Experts of a small language model: width 320, vocabulary 2048.
Below are experts of layer 3 (counted from 0) of a mixture-of-experts language model. Rows are named gate (a neuron's input weights, with its number), up (a neuron's input weights, with its number) and show model dimensions 192-255. Each number is 128 + 32 x the weight over its row's rms, rounded and kept within 0 to 255. Numbers have three digits each.
Before each expert's rows: a language model's description of what the expert responds to. This comes from a sample of Wikipedia text that the model never trained on.

# expert 46
What it handles: Byte pieces of Chinese and Cyrillic characters, plus word-final s and letters in foreign names, like Nor-we-gian, Coordinate-s.
gate0:105075167123203145097083150149198155113146144131101078155162160151203141131097126059120120167156183078088129065148148142130133133140133135095144142117116113138109076091141117153120137122139117
up0:134079155126160124111164125145158112136118152105084100160169162149125144142137127106108152137131161111108134135113157192159145131112102148103157172108091178141080144098130176095109134144090119
gate1:086109121127052089109116145068107119173144162186184110125128132138103130136078125081106062121151141092115182081161131106165149152141183104131098144178112126144077121134099137152123131084046162
up1:106140114064197102087155110168137166138107173132123129100083141179120089160172095184133089134122134135131067179120099163125100145064112142130147141098123116134158112138162165197093042153114148
gate2:079147148115074149103072124110167132120114162153109138127116089109122101100137147064112085156106119101113150138059131089091169114123115113172171104111163113087115076103137138133188080103089119
up2:176122085161142187188155120194156134148087121122136104099130096143133166087103111115093077071127123121135140112162128198132070089171171157055078214144138110128104107135070138095121140101103146
gate3:106187136118148178138154124137156150116130129154104158095118115153175131111149123055145180176148160172139115111113143184117135142105105155150141159167155120044103122196175106106109124210135143
up3:079169090108100217115157159117143183157139153132093177140103101136146144149184116054082142163118146193153095119122133137106116173120173134105140167158140147068146160175155076121104102165111146

# expert 55
What it handles: First capital letter piece of names and titles in tables and credits, such as W in Written, Widow, Wenwen, C in Celtics.
gate0:100131145054165167085071135155175150130166160157132132088084105144155161112153151175117042134099124139122158152123085115143094083116164140122096180170140133139167154124128073128160124074168128
up0:131124098180171069068164154112093120128150154088072174103155151102094068108121090204126104106172161153149117089112168146077182153131151082140099125127168121127131155115116146110173127181081115
gate1:127112109139092123192141083121089132130112130169118185109102049145159122106140145121078167172133184160114128135070108093115129158147087196131134143137096180146060104140162116180146096087134151
up1:163118130110103099189172122137159110136105140112119130142130038151142139122096165089153126141096128147158159085108101079128124138120118144124174067142097171142122075118157133117132104114094122
gate2:113122131135100184157135145183166168103140148162101155048128201134116134144108123142116152149144134100073131177166128116156094134164132138120081179082094077076110114112115098138138180099140139
up2:139142105154141102065096137126155024135110130087166094137115134146130140114152190097173071141130123128127098114076163137120174142109129132147109124129163172164097160174120099109166119127142174
gate3:153104148139141155115133094132103123086136128181143105069089181129081113140135139148109104151122086172165100150171108139133108112143105142086133133149132099143139138083191113102207141050165168
up3:189151105114115137121163128124154112104138131133151113101083135129107112141092144129087134144109107158101144115164132123169131189148141183115178087170102130118152134079159160130156178100089157

# expert 20
What it handles: Middle or closing pieces of ordinary words and place names, often single vowels or ad, as in read, Atlanta, Manhattan, Cuckoo, agreed.
gate0:140164091103096081104134134112100116126097175141075112133089101153162126145120110114122105124129192049164042152086066091179112125101082133110132194095170146129148159110190131121121096094134112
up0:130115118120102152116112132099108111107124107196180183072127117114203163170154132173144169137126091103116171093148182116173090104184149078148073081179101099095143189108170103146198067139136065
gate1:188147138060137143126059104055128172099153131128108128127115141142127145106074168093127140085171128136089112154096093180144166065140124179157098155136108130117091080137102112056125128091105109
up1:123172148127105101082161159111140107098074166129146137151188109109113143119168158138132154233045139121105120128164126104143109129101112131137138078115126123119069147107104158179134107138162125
gate2:185130115136096144088125132111129156138172156129153101100148148176150088095136130126187069165113102109146114089069102143149168117112174161118140091148157139120143085137040134146105141074137115
up2:121074104156036137185147181134104131162132141134044154123111217144107133191093113140117107113141161154152145153076189078161159135172101165124134125127154134122135140176160116168119127165123155
gate3:153163155115085115179081113111178104103105141124074145118151227199107095143080113071138098154094107101142136121103054105116133135095102114146153103168151195065134122105153112161155110166156189
up3:175125104110109143127080129124156131107112068148115119140159196126102154153073085078121079162110103115110103106091033146144115097056095125203164138150112133158090180087117172122160170238179180

# expert 12
What it handles: Final or inner pieces of personal, place and species names, such as Farra-h, Rob-in, Mohe-gan, Planete-s, and rare non-ASCII characters.
gate0:091075120123172074114142134123108135120165160175023067137155161102190156116134100128127112131137154113193136128118112153154153097039121161123111115098100093114088136136117128111124135140191125
up0:116145152149171133086131094164111079093149147140062123153126127130138151177130112157108092149149136140148171112088135118169166111052153151143130100108102164097189153116114096116114118173195114
gate1:092111146117120102160079159123142169186171133167150163153112129130151127128150158094104117082112139101108117190155151123098119147123145137148177167152083090137122098104085115139102125138113136
up1:107150105175134090163132123161103091029157139075108121086148132142146090100121117207129157148160056136106177118133115156128085093132137157116097099127077149137056158169114145129104126145166171
gate2:133117115082097113062140055143200087109156143140149150108120139177139050107138132153118193088112140098109148118090153106139176134149063109105133106117065127097070109128168110112173126085154158
up2:101187154129141091169121175057076139111091150096068125131112126102099179146115101158118089140077143160157083128190092130145132140109203163119125150141167083148148136122052122154098116142106107
gate3:181180105142115117160189138145130187079136137177205138143128164159115126131108073161064083154140119143182157140159091145158127167143126124090145143100106117184119152152105120157112061123124169
up3:128122060125150135140121110102091145134152123160079144107084089120096102083156118112109216081138105164106125168132148139128151134069144100211153151112137148121156091063165169097141156116135120

# expert 43
What it handles: Dashes starting lines in career and infobox lists, table pipes, and name-ending pieces like -ger in Niger, -ley.
gate0:106141004203140103155133091099090113104140162200113126077098118111103085091124150160094172108087150124104082152162134137100134105084135121131104112152136137090155110093101144113117154108166110
up0:132125186075124087083118187151148101094069051078116125175124149127138165095197093110133078102106096122105148084058123111160100107123110113144157087073127127107112143120146166111155060179134139
gate1:198070089087098116117158125132147115152102158104090104121192119104143139077116093146115142188133068111128110094093097088132145076088120196133070152161134184162142157115061094115158137158101133
up1:038138146175086163083112115141114167133126097113112121151106131152105101164108128159114136121022155127147144133168158086111156119125106117136158129100159139091114082075155165106100131092120136
gate2:145154116127142126130137189124123149152091140145093191106128123165128069082069124141128137132141110110058144061033101153108138041141118171148104107127136161148146131102146192116112112167088168
up2:166180127117122154142119176136110126137115146124118239139136104160133088087111102143152137124148121131075128081078115153102157083101119118141133091125129167150157124099164193101163135148062164
gate3:136124127133076124084128082105092128131140127096094158066179123130085084176054138177117159093098083094056071098131121135178120106119105146125172172154218154145176109142163178191094134166127123
up3:109149124146094167067113093094107088141132131117064167054179106156101120196102144161141138119128076091055088109132135149171121129140139154126187175153209155143186108124111203158082157150096106

# expert 29
What it handles: Sentence-final periods before line breaks, plus digits and numbers in tables, dates and measurements, such as April 25, 7.8, 987.
gate0:105157123108137107151157077117171093116057142186142121103133143107096111106146096150111090138134097161097174113124125116120127106206158092128122077183160160118055132151159180035166151075168075
up0:125128084124181048137125123128141095157079149062100149094088073119129153138115139130147092160124148143131122123080158098122131158176067076063108072173113191136123203163150158068120149027148080
gate1:161133144148099186077118134168114146032128145100131120147149102119099118107165100068104152090127168156109130134156184092125146151102068160138191138187106105164149108154098175111133118151097118
up1:161121138094140117104114151127124144118138143105113179120145113161110089147116138098051103085078153212157149171109117120100127123130053155118141152143092159141135115176119109079153071088073135
gate2:116117096109136169117101084056158114159099165163145114094111132058100150141064073157119142150112116130100117119120181140114211121106095112111152150137151111109157107154107126124142100162104113
up2:137134150156125097146193183157146133074161105111132130178140101248126102116173154108167100092150116118165114148099046116164052157176145111153095154135111177113086096160171100150144116115138146
gate3:130103148111154137129130150086162124147128155126156160137191169127089129141087150143089145140133129100087119113100104128136182119120094108127109148057146120106139140136144130112119072086131176
up3:151133101177139170088136166064184101108074116106113143114155116144102152152068138074119101123099082122137119110087165126116120160153142177156127114103126139083098121083136054071141160154091135

# expert 16
What it handles: Final pieces completing a word, often suffixes or name endings, such as chann-el, nick-named, uran-ium, possess-es, Ire-land.
gate0:154118130130160132199160102036171107096156155121120172138122160107139129155094113121162159097079070143085096159080092105122098128165122124166141091144142066146089130134174131212099113171145144
up0:103120118116128127093090139183064158113121138131162063160103124105119138085149145132108117126189184104201118129156132130152122126116123113143112201125135200123107128118075133085143140089113139
gate1:119072150149137124137203214118137158105076114092130133109121117087130137144153112106119105123070185124095171086139075129107090107111143168083109107123136109154082185160191121169116096120146112
up1:106144190177128131134067076123111080142131131165099100125075106154128096138142121146154150121120068048129114132161177158201117134109115136169132111154184154115135073106104104071105103176149124
gate2:053120093108099121138127135137166073093139154103119103151164095069157198162072135125088170171148159100148065191090136133146085117158067117172121179139156110158142133176118110122083179091110123
up2:105101170098112097114092162149169096183155131128187154109110121102152180149071129100156096206119118068187088156077118151152087154184154119169133157168152120145149123167104100127094139098128138
gate3:149147071137078170149113103092175113149086072083148173085146113115150141116120161134064168171165118185097139099101232146100145115126126095107105099113116098079154135119146128105162146145148133
up3:088128133093152074099091100165096165133180153153074044147133121170118119142122149195124151120135129056132168148095071123131143119123165128135169146129136135121119080104091140131074094077139137

# expert 5
What it handles: Short word pieces inside longer words, especially after st or le, as in st-at-us, st-at-utory, inst-it-ution, Li-n-colnshire.
gate0:143156120130097145127098133141133100095118117131130150054151111158135126098136073143068160147093149026082086141127156096115042093115132072085132170177088144149140132132175084114110136153118128
up0:150089089157133094111130108097130153164119126076098140177123116127127112128122129161193137155142123138157108106097077092217128132183071177111169099117093128198131099109137094102127105100110177
gate1:111115107076117129170123151145116153164134089095165159124117128105177152184156118128082136156140159171116120074116165116059115159107089119086135162152121192184141117145107103086129141099126070
up1:127061138090148091132178154131071127124203132134117113158188172102120084123147156141150137167127175171103120121159071157190155138044109130126136161146071096111082099158129143144106178141107182
gate2:153175149182082107149102096158118147138099144069193150111098110120218121090107136180096126114143126130107096087125137119164124133105141095129142145151143146122119137096162107104119147062139094
up2:153145138151216116135142064102086090114135138133059097175064188197111113136146133102136117150091148143131129096151137114194152133123122052156129151163099076149177174111151107138097071093175126
gate3:070156129191116137101108139165151139108077116108136061115115162139096122100090134070116102145154164121112103094166096087101058139078166121104088181151151127088134166121165130186152102168174123
up3:132109157162134120100139132102048122131088079197097084124123095106159164102128130118097127212190088101118084150139137130096179143129121067152089140139130152142110146117112080130130147111074185

# expert 14
What it handles: Final pieces of surnames and place names, such as -son, -gan, -ford, -burg, -ville, -ley, often followed by a comma, parenthesis or was.
gate0:103098072146125111121136107210170119116043127162116095123105080073158147103168106095145162099156156063109165117181156160120123157101135131112141139085112102151092085127114143103083131132139158
up0:125141117127128170081126145129133129188175180102116123081155104126061105145121142171140090168129159174131126101103138110111110094112105168080127129153158153141167159170127085081144112122125141
gate1:149187136113095117184119143158113180134119163180117159113120145142145124116155166101114139100093156092153144091167169146122138132110133143098129136102129111191139112153054140182131082138134117
up1:134084100119156186109142102113132134128155096063117088095121112134114137121085114137116127089118129146126130136140115128139142121116091123209202157147128114088071123168091126097133129102125175
gate2:093173152144128084138130096136120130076124123138166117210120118178152190105145108088148178143131146114156122062101125116113118117113101104143120100148119120125138124107093163151117166132197122
up2:109140079100147158152113147123129087109113144147120156058203131087100065095108158165180168117104161163130123180111121113128151121140102152169161169140117118135135119090146090065135118090075102
gate3:157146111112126122130101158139096126093157134122205133130182093183161172104121085110138177124188117120149149092133093087079203078126154119138114157123103142089081155159178135168147129169179148
up3:058131107184115169148171121128099145136131120114090139079080107060080076120104145132150092136094144135055120165116148151159142151176104124116115092176189130148156139075076136082097109112151149

# expert 45
What it handles: Standalone space tokens before a word, the piece od (exodus, Wood), and verbs like been, made, received, being.
gate0:103168112098111091140140171175100100158096143169136129108164089169144107086107163113165084089124087148174104118146130148148192108166130142118115154154170147073202150149161122066136173078120131
up0:119122076080114094123121167155091103159122166140111140128168125111124110092090132110119105135100096093149121103143130165116182102188113142071134139161111172058198147147158136103174168115144108
gate1:086165105109080083166138174085151118122142146083103131113151149145110107139146157119155112107093099173120143109160180127142197167056109118081148119199156141110097106118187107167102155090081099
up1:156127094081107121112145167185094123075120101128160124129131144150087110122124071099137151133128056132144122161164024174104177156155115135123156113239118128168114105122149138107127086112121121
gate2:142138141093127060194143108060106192159195131175112115153137166134100129103102085073123115146114131114136138112144084121137159129109131117073052176175093140134146131108086113096106130149186087
up2:151142159062162105142135083059141134143138106133157118158106132100150113087150143086103146133110090069107144149183118083159170106060143153117134128121082161074135094130092129161084110180132093
gate3:143096099154119114128139109140151114141176112138122103156088114107122180105105132134073180176115105113119168086138141105071180117088136129138192099126149146112128112069176078111107102107116115
up3:156151120156117145153069077142169073163156061174084094179136121157116183132108156094084187133122169156118141135153079094068139095062108139164168099130121135144126155083142110109136095118108084

# expert 10
What it handles: Closing parentheses ending glosses or abbreviations, plus and, commas and line breaks ending list items, as in (MCU), salmon, coyote and.
gate0:080111113138136110191143058105143139162118148131137115133098138188130107124151122108128097153147110098151068152141132142109121138131161240103108123107106140156099080177119157160104113151092194
up0:148130150134149088152134069124142194090094162108125102118108173116137121164138094080141100139167149142185085146090086129121156142112109233146118122104181131138128226165131123141118136093129085
gate1:137145127089072092099116115111095092103088160150110106143093100143135140096097161056115097122070105116189178122130165160137156160094099167073157177089122134114169096166151142143151114046123121
up1:150142111125113137102152151216161133095110158190124104133096100131148067094115145142166100152100145074126122150151170140146120128128111132115164123080140157154150144131141128184112131112172102
gate2:096145113098092178126122144151072178111075087080165132134121113141106135129109158110121111133120153137109111067144074185095150126129105151152131186137081166139122141178088113090159129161135154
up2:060147131091120118188155099040062126154116070158158134111134119131176117089161153081145115115136133121163138180043142140130095107125118111106168092154090118150160164095109109136183145122164159
gate3:164178114158134139163171107103096075071098123142109113071155132166139174103140080176100073092106109133070148132142171195112116117126144120141110112155101109108176148152134113089149133046171065
up3:061125141092149134076131177162179180146128149098112094151129114127074103067116145072135200168111141158199083136129103077137156095124147102115132175134149143161090083120114168158135149154095189

# expert 1
What it handles: Line breaks, list dashes, table pipes and heading equals signs, plus sentence-opening words such as The, In, On and months.
gate0:085193139130163166161119135119155155110098060080074175075164146128096115132145122138104114157135145097104125104081146087125072194136094116166127145115157105101131124160125087106123135134144187
up0:179123178180151159136094155095170155112206050113124133115176157105127065075143073116114112140153106077139167078131152168108108114143081102111119177165083186117227140127152079157158149124134133
gate1:142136126160127132127160174155180121116159101156098136103100190159177188110056103178173094141150110133126113168138138195082188137129181103153102161075187156128119139107091094076143148100123155
up1:141030122081165130070186132137131097136132118190050132141111144129118166151095080086139116117087165074144171150112174120135114146122104097109091143087161151158152138109141134089148145097139081
gate2:119178149152145145139142133170120206127146113123123139139139127148132151119162139137102159164121101113154163103136104117128102130100105076101200150153173118131110083146137124097195187138175138
up2:141175106134107139142157155198177137169148055180140105139139063075136089143136119114149175141108124081174122111123162137127151135118123097154178126153082130123080132140132152162099137136219182
gate3:145163130146099117123147157156146122114135160083059138115101135134231150139098086164129130123066091113103107197129112178197104180128178142118113073075132084135165125075134129151049081095129162
up3:104152143124096160164134171139134127157134090127135123133141177136111137059130144123141091134148135147133082132132135099088171122154143108153162117220190124163141142167151130097118144164061112

# expert 21
What it handles: Capitalized first pieces of proper names after a space, comma or table bar, such as Mi(tty), Da(niel), Ro(vers), Con.
gate0:107093118142111174093141139127111132081152146139158059096062104113117067110039139121160091170089167127148132122150095098087155166157112130080097113159131066155148126151068155123124150142163127
up0:125143097159104098124125092121169120141113135075048190129153113151101208160141118124112161081164110108113124102093155142165106097090103118141118145103131166125128113123166062137120091144101105
gate1:126175181162094166120129028134098147107128109070157165091127118142102090177121125149104168124108151155135089087151164062152087097138084132195118174120138152129148115117173107080142123133101105
up1:161112122144131163184159120101122136125129103155108120156142119110154104183080103119169121126101135134085138156071121131187166129152159176130109136155164163096122133114086124175137225165156171
gate2:054149161141144121148118079180142115065122179131103131123174116181149118086126098118117123181067093131143137133128109120135102072118108143174154035161119117116125049109102146128158157129101151
up2:144130105063079113137123089157093138177103146168130092133151094136098077139132087141125180132124098103143152149080109138106149068083103167144190145127144121103143132105138185185178112155149135
gate3:098136177104146136153087145123120159116130109078143096109147115118115140151123102089137157060206099108162119124092096073148165144159127119131124122126139150122140142159127084179181143121127140
up3:064119121161121108146153097165114167126095124143212138143114141111091123153114141128090145103158088106124058116094142145192115156183158125088163190132128127157130159165125170149156143153089140

# expert 38
What it handles: Bare space tokens before a new word or number, especially in tables and after and/the, plus hyphens and year starts like 19, 18.
gate0:129158065096118154204147194122173188154107086032134121110164131102184122149051127133190133159108113124082136116135125125096116098148152124091195176147107154143152224132130118159126138129115174
up0:123086142119099151072060098131158015137132100158107170146110100141148162110171126153073132128187102119133143153131113179154134108076146096160104089143111134123099089153137108058145086115185113
gate1:081155112103165089207097138096083142131175108203137076122127092127101153138150108139094102156093207165127116078084092094159122089110144099160141160138125166065180160092155060154080113066126159
up1:104080073164120123152142140157112145114111154131133084068087115102117118147118096159137090111067143125147078168109079151116118084135147120188091137099106112128135122093149105068101122089098113
gate2:129114099076117077102106092152109156119101115137161142150087158139167136102125174192144142100092110086116153104136118127123069179115109179182113124065103106142146083168117147113129113107133135
up2:164159126149102092167067143132097167140092088103158120141107083151167197062132154174124102109096130130115115137112117188143141079089127175167086109090079164055170124135097156102143138136094142
gate3:126115154150113118128167157124167138185081048155136153110172151140094125102103072102106096126105123128085119126091137082146128135123081163062122124184152114159116122133144056143144111125118113
up3:092150157187129145146170097054149059111068080131131124169170163140081163148088173129140117145116183171116177138116143117122163177126134185115136140154154104080109126136099096128139136133171072

# expert 47
What it handles: The letter s as plural ending or word-internal piece, as in hours, votes, Massachusetts, los-s, corre-s-pondence, plus other single consonants.
gate0:156133144108096158117095095097134143141095069102122136102153095160191116169082149162078157095130081114117088123064144129166127148013060133185199140135190115089122117142069139119134117126121148
up0:091108091126145110148185182159157155097187173131128159144036147127086113092151118081159104130122148131151125123148146118071092107157135128072089144150116096175097145074149179157150147115149144
gate1:119083172208135128188128148147132127142125136137143165154145087157194135120167123130125132092133129117122150078141104146115145162056114173172139117120169148130141167101145107082125098133148182
up1:221197076131127135123173089135160094115095089114119125089114185098125110109112164107137157140097105176164148117132106123152084124168223133094077130107109154093143095108121146162180101165151125
gate2:074096083103175112115093127153106074149122126166138144108138103092145097154117165115119112109077089101140123063121084115113104178152109084079128158109090119098118050103110115078131107158153155
up2:126152171114106135102154128095150138093127113122102061169151135174081159128186078109104124148169132166129134201154175154156089137113122205156165098179122132118107166160175132136132124140131088
gate3:152185125034126152168160108137119109143086153098090111149116149075105170176127153154136112111126168145116116093097175147127128169100103158141132118184150162134137094101077159137075090105097132
up3:080148169123108150088107136163179169173153155157094107144124121103152124127184064144144097157184133178115134108159097120121134139071157097129146135152107114136158127077142161191149074152122050

# expert 34
What it handles: Word pieces, especially k inside surnames and words (Wokalek, flanks), plus as in cast lists and line breaks after list names.
gate0:092069155123088082094097081124082123129140089139151227103152132119147130143098120137117133142151130210116180115124137117092148163087109159168176138128136122106178148147081154153157128081165101
up0:171163138107113132146158147120169131119109143096098074159095157098115108094171132104166142132114130097124045143151125099110135111120150070155063127129130141118095131107104094091106156136126103
gate1:167137105138170189147133129093083162085202138170079136144155179168143175141071055152174140079165080131049130072094131124078065120058029158105176102151190131151158117145097116119181162141141132
up1:104144135136088079148132156171167126179083145089173125109050089103114079101203187120126118144139177121220121181172133138164193132181198094143081178105090113120088136130173146112117083117118145
gate2:116118110082151116122110091118135165103155173125148101125154111123132148138132100156069110117152103151146190135128134139100113120164072200105115189227135168108157132111089090174086137112050158
up2:086126083099137109127107147159110113117107156126131093132109142093145099132121198147115142173165154142107080207152132079123113078118135030133158110137118171123157143107113153139117102144187106
gate3:132134135167130158193102143124180165128117110133107133122142137100166149119119081079129085122122090104150132158143090013144180151178127128221123103112155152165150171114138123149174104146134107
up3:146167159146144106160106110112187135117090100104109168166111153152115134146089164137086053144179154131147156188123115088107226152139114144190117107089111134114086168113131145085083091169158202

# expert 50
What it handles: First capital letter pieces of proper names, like Mu, S, K, Sh, St, starting persons, teams, places and titles.
gate0:079119120106158081117151077137161152084111146135104142129143143120158154114102132143158112120178087120085163136083080153205159179084111135084169153147151143130163129116089134148096133100141063
up0:094066131113148157124104094106180152124141143150119115127137113111153151104120180150141127161127116154073152118117109115190148156072097082087174156135156140148174106149093143168164146114133079
gate1:196120163079092166181192123111071144155102159125134125126159112151144167117084095156115162125116101096117138087075099132137137178044147120103139153165144074088116137155187152160160122148145177
up1:171115187085132144140164131110100136132178156075112113114125049178164159106092145165116128145092071160169153093121125161093086079082105101094172114118125085084120111141152148161150154189146153
gate2:088089171114148138134167059112108148086140107174105125203088082134100171100029111144117094161096112100067109186176128151124110078068163121113102113128135123178105100156143188188085080119132144
up2:163135082167106135100111184084158118179162112058114151095144169118182096159168107090158149156125198148101099169109166057131145114127172175153163170140111188049095128097121081144125154133134115
gate3:163191072125064191134126108147120145125112153120133132185121060152152107176115117043088154204141101082090101143113166041119103208057152116147113077151071113095138143161159110068153119159162122
up3:187130087122103148100115097181081114126118132116127156101126113121120161143112157108148153180035155078130086133058146097171046120111122136163118105160097139137144107093158153096155057165134094

# expert 13
What it handles: Function words linking clauses or items, such as to, and, had, has, not, plus line breaks and === heading markers.
gate0:094105133098157079147117129112190177158171170149129132141075080175113138149163098114163130129107130158090151089182111147226087133129123116161084181127100122143177059133169125153050157117137151
up0:119039151085200131106110139133162113134175135144110137138094102147118095160157125134154147107129121149114166113198114189198060118111139089161109154185099134127125109129121150116101186118131118
gate1:129084083118157116105162161120141158119105138158077197086168124084204144187069155159104133139132118081171082122177099133122143137150141095144129116097110103110109111124172102131130144105145124
up1:089178147154153105180107101105134124138152118099182048156096126167070129074173141113127115130113128170106140117109193099111169099124077160099123143201172147159111125156086155109107113112088117
gate2:123207137107125067149166151155133103082144092159149138145169136108175119102158206128139165171086114077144120134166156144188127137118029124143116110146102158134138112112168151119139082104148125
up2:137088105136097185123097107087166159164104127087102141125095126141133149158056075112080099132131084164089170124117077120062148108169204136124160157146163121109128156169121091142091144116094095
gate3:067063096061125126114137124134074098094165151110126148061120123143061083168137127114120108123112123124123073141118146107096109099106120166128140114113109114121042053150114125113168065155110104
up3:106179187192130118160146141115204199131099136133126101190145131124170174104085104137109100147131134130136127103128092107149151148136187107122075196158158128128172168084125180153123145109149148

# expert 62
What it handles: Capital letters and Roman numerals in names and tables, like I in Ion or Imperial, World War II, plus law, order, scores.
gate0:128125138118126150154148127164158097152186129094140203119162106108164156084135120184148069086075216121187088116080135079136140116107127151151154135119108154164167104086128129119167160169159113
up0:172115145096139125141168117087165057146217097126115172131142061101157115106167122192130124091101179104175115110070155096199205154083118105088142196141158161187153078113191089119131108120109082
gate1:117123117061109130146139095118149177144091136129086176114084159142156129095140196145156136128036103142161127181133122129162137138134132122125120199145109083099157057129137133136170101095080083
up1:182164066198161127131114098166131141094186171167173066118128133118118168170101209129144111116144093122146127129178153174117111093096125142125092128118172117154134064121148179161083146149172167
gate2:118172101119116125153083139071132146128087199127090144124135135094165179114144099144114183147118118104137170170090120139114146131197150109100092105106138125107115067140131079150156116107138101
up2:101125032184129106146133116122144116125107165106101182138149146112163158140167124122158144218128102139167194173104154148130126148167181085145110056085177102112093065154119097144145124067113149
gate3:141220095089173129144185105069077127129135176060159110119204144075135127154122156083114123099120116171136103135118089101145165113164118121156151129089143141088086128149106094126188098115158103
up3:117064187130148159093101144191157140162133123159133102195100114171112123117179077207160115095160093079160137095111125151077047166120123197112123132189177117160121122060091134097115147160061147

# expert 0
What it handles: Line-starting markup in tables, lists and infoboxes, such as pipe cells, dash bullets, heading equals signs, and sentence-opening The/In.
gate0:130135166110096122135136162183163157114144138141122188086123106134089156143153145112107119169124184144107095140202096115110155188171129116138052157172129158134140065141083156115070149158097116
up0:137125155117079191145139101123100076088110109065122077209143128183176138130143107094066123122148147096145155107096167155093107095150173147127192069104057110177077129087148122095141080132169107
gate1:153137167132099104127116112034168141105134183144147123095173130128151131117088131116179154108152120148126117127175128121119174118088124131122131137161131173094176132148175218086154144132144135
up1:124175107131099128066149190169118168136108079151138178127086128105101151124143122101101135131089148101109132099072120167154133126141152195156131127118141084143098141103127069190148092079144104
gate2:127157174079092122186116114111184172141098153107132180136179108116109084089138106107164151186108088187148173158106139143115162157098086127164086129119150110173127089114158171163103088116077130
up2:121108116186110116123144155129084141130135162094126105155094136096079122167126096155116206150136117157185160086082100104109133079124107127140101078168135123118118092114127122132124155127160134
gate3:125131094132129067130157184145118181144121082069150180145151138157136107121116156047067127151074143136097200174130181089116140109079083143112101128115084154144151109095100126178108118128122164
up3:130192130131200046151118172128133167131188142124049086079202153158111129158165111084098083155117170105092167178145165127161148149064078119163089139099099194134118103120100179138071112180121127

# expert 25
What it handles: Number pieces ending years, times and coordinates, like 19-93, 22.97, 2.6297, plus closing quotes and braces after titles or formulas.
gate0:121090139129132131138077116134132138089042155127140085123029143140173124125132115155162110123126135103003093108145148128087165104166130130042183143127153119081159144137071078168138170088161111
up0:089080138172142082159114153132124127083052153100104110149103116103141107108161121125161088148130189136159115079159171124111150128122138129114150106131112168097099174120076143158156112107045158
gate1:164104141097143181127109121125128118133099109163086175090108102117095165125166080105133118177088102155116100135110122111074168164108108150170044115148131153115137126141125113129117108135179054
up1:112108134119129130123161140133116122157161141107136085150161156101146091120104101169071172076141164075153206094180104119148113140130133093092203165137131104120111105157120116169158169109119131
gate2:172131154085110172129171092088140121114136112089134108159135120108117159102082134181111141164056114153103110093162137083148088134077050123117047169128101130119222104161095135169118138092157144
up2:198132119145109104167159096144065108153136125137148174142136116107125100134163093147110137123098146137146098125105134146114098138096090106119160136147106081112135102166107132144151132096177072
gate3:072146143132177154146124140119128119124140137147048098097112172154157106179108098130083124145079094132142139120108136062112126156130159167096170116120167140123135159118150079049160159137117081
up3:091168200116145118091157162126147086152128163139112094112143167139156118158131118121110091133111173103136113135094151110164153183104163225079159099157156135149171144136131095107125115120144063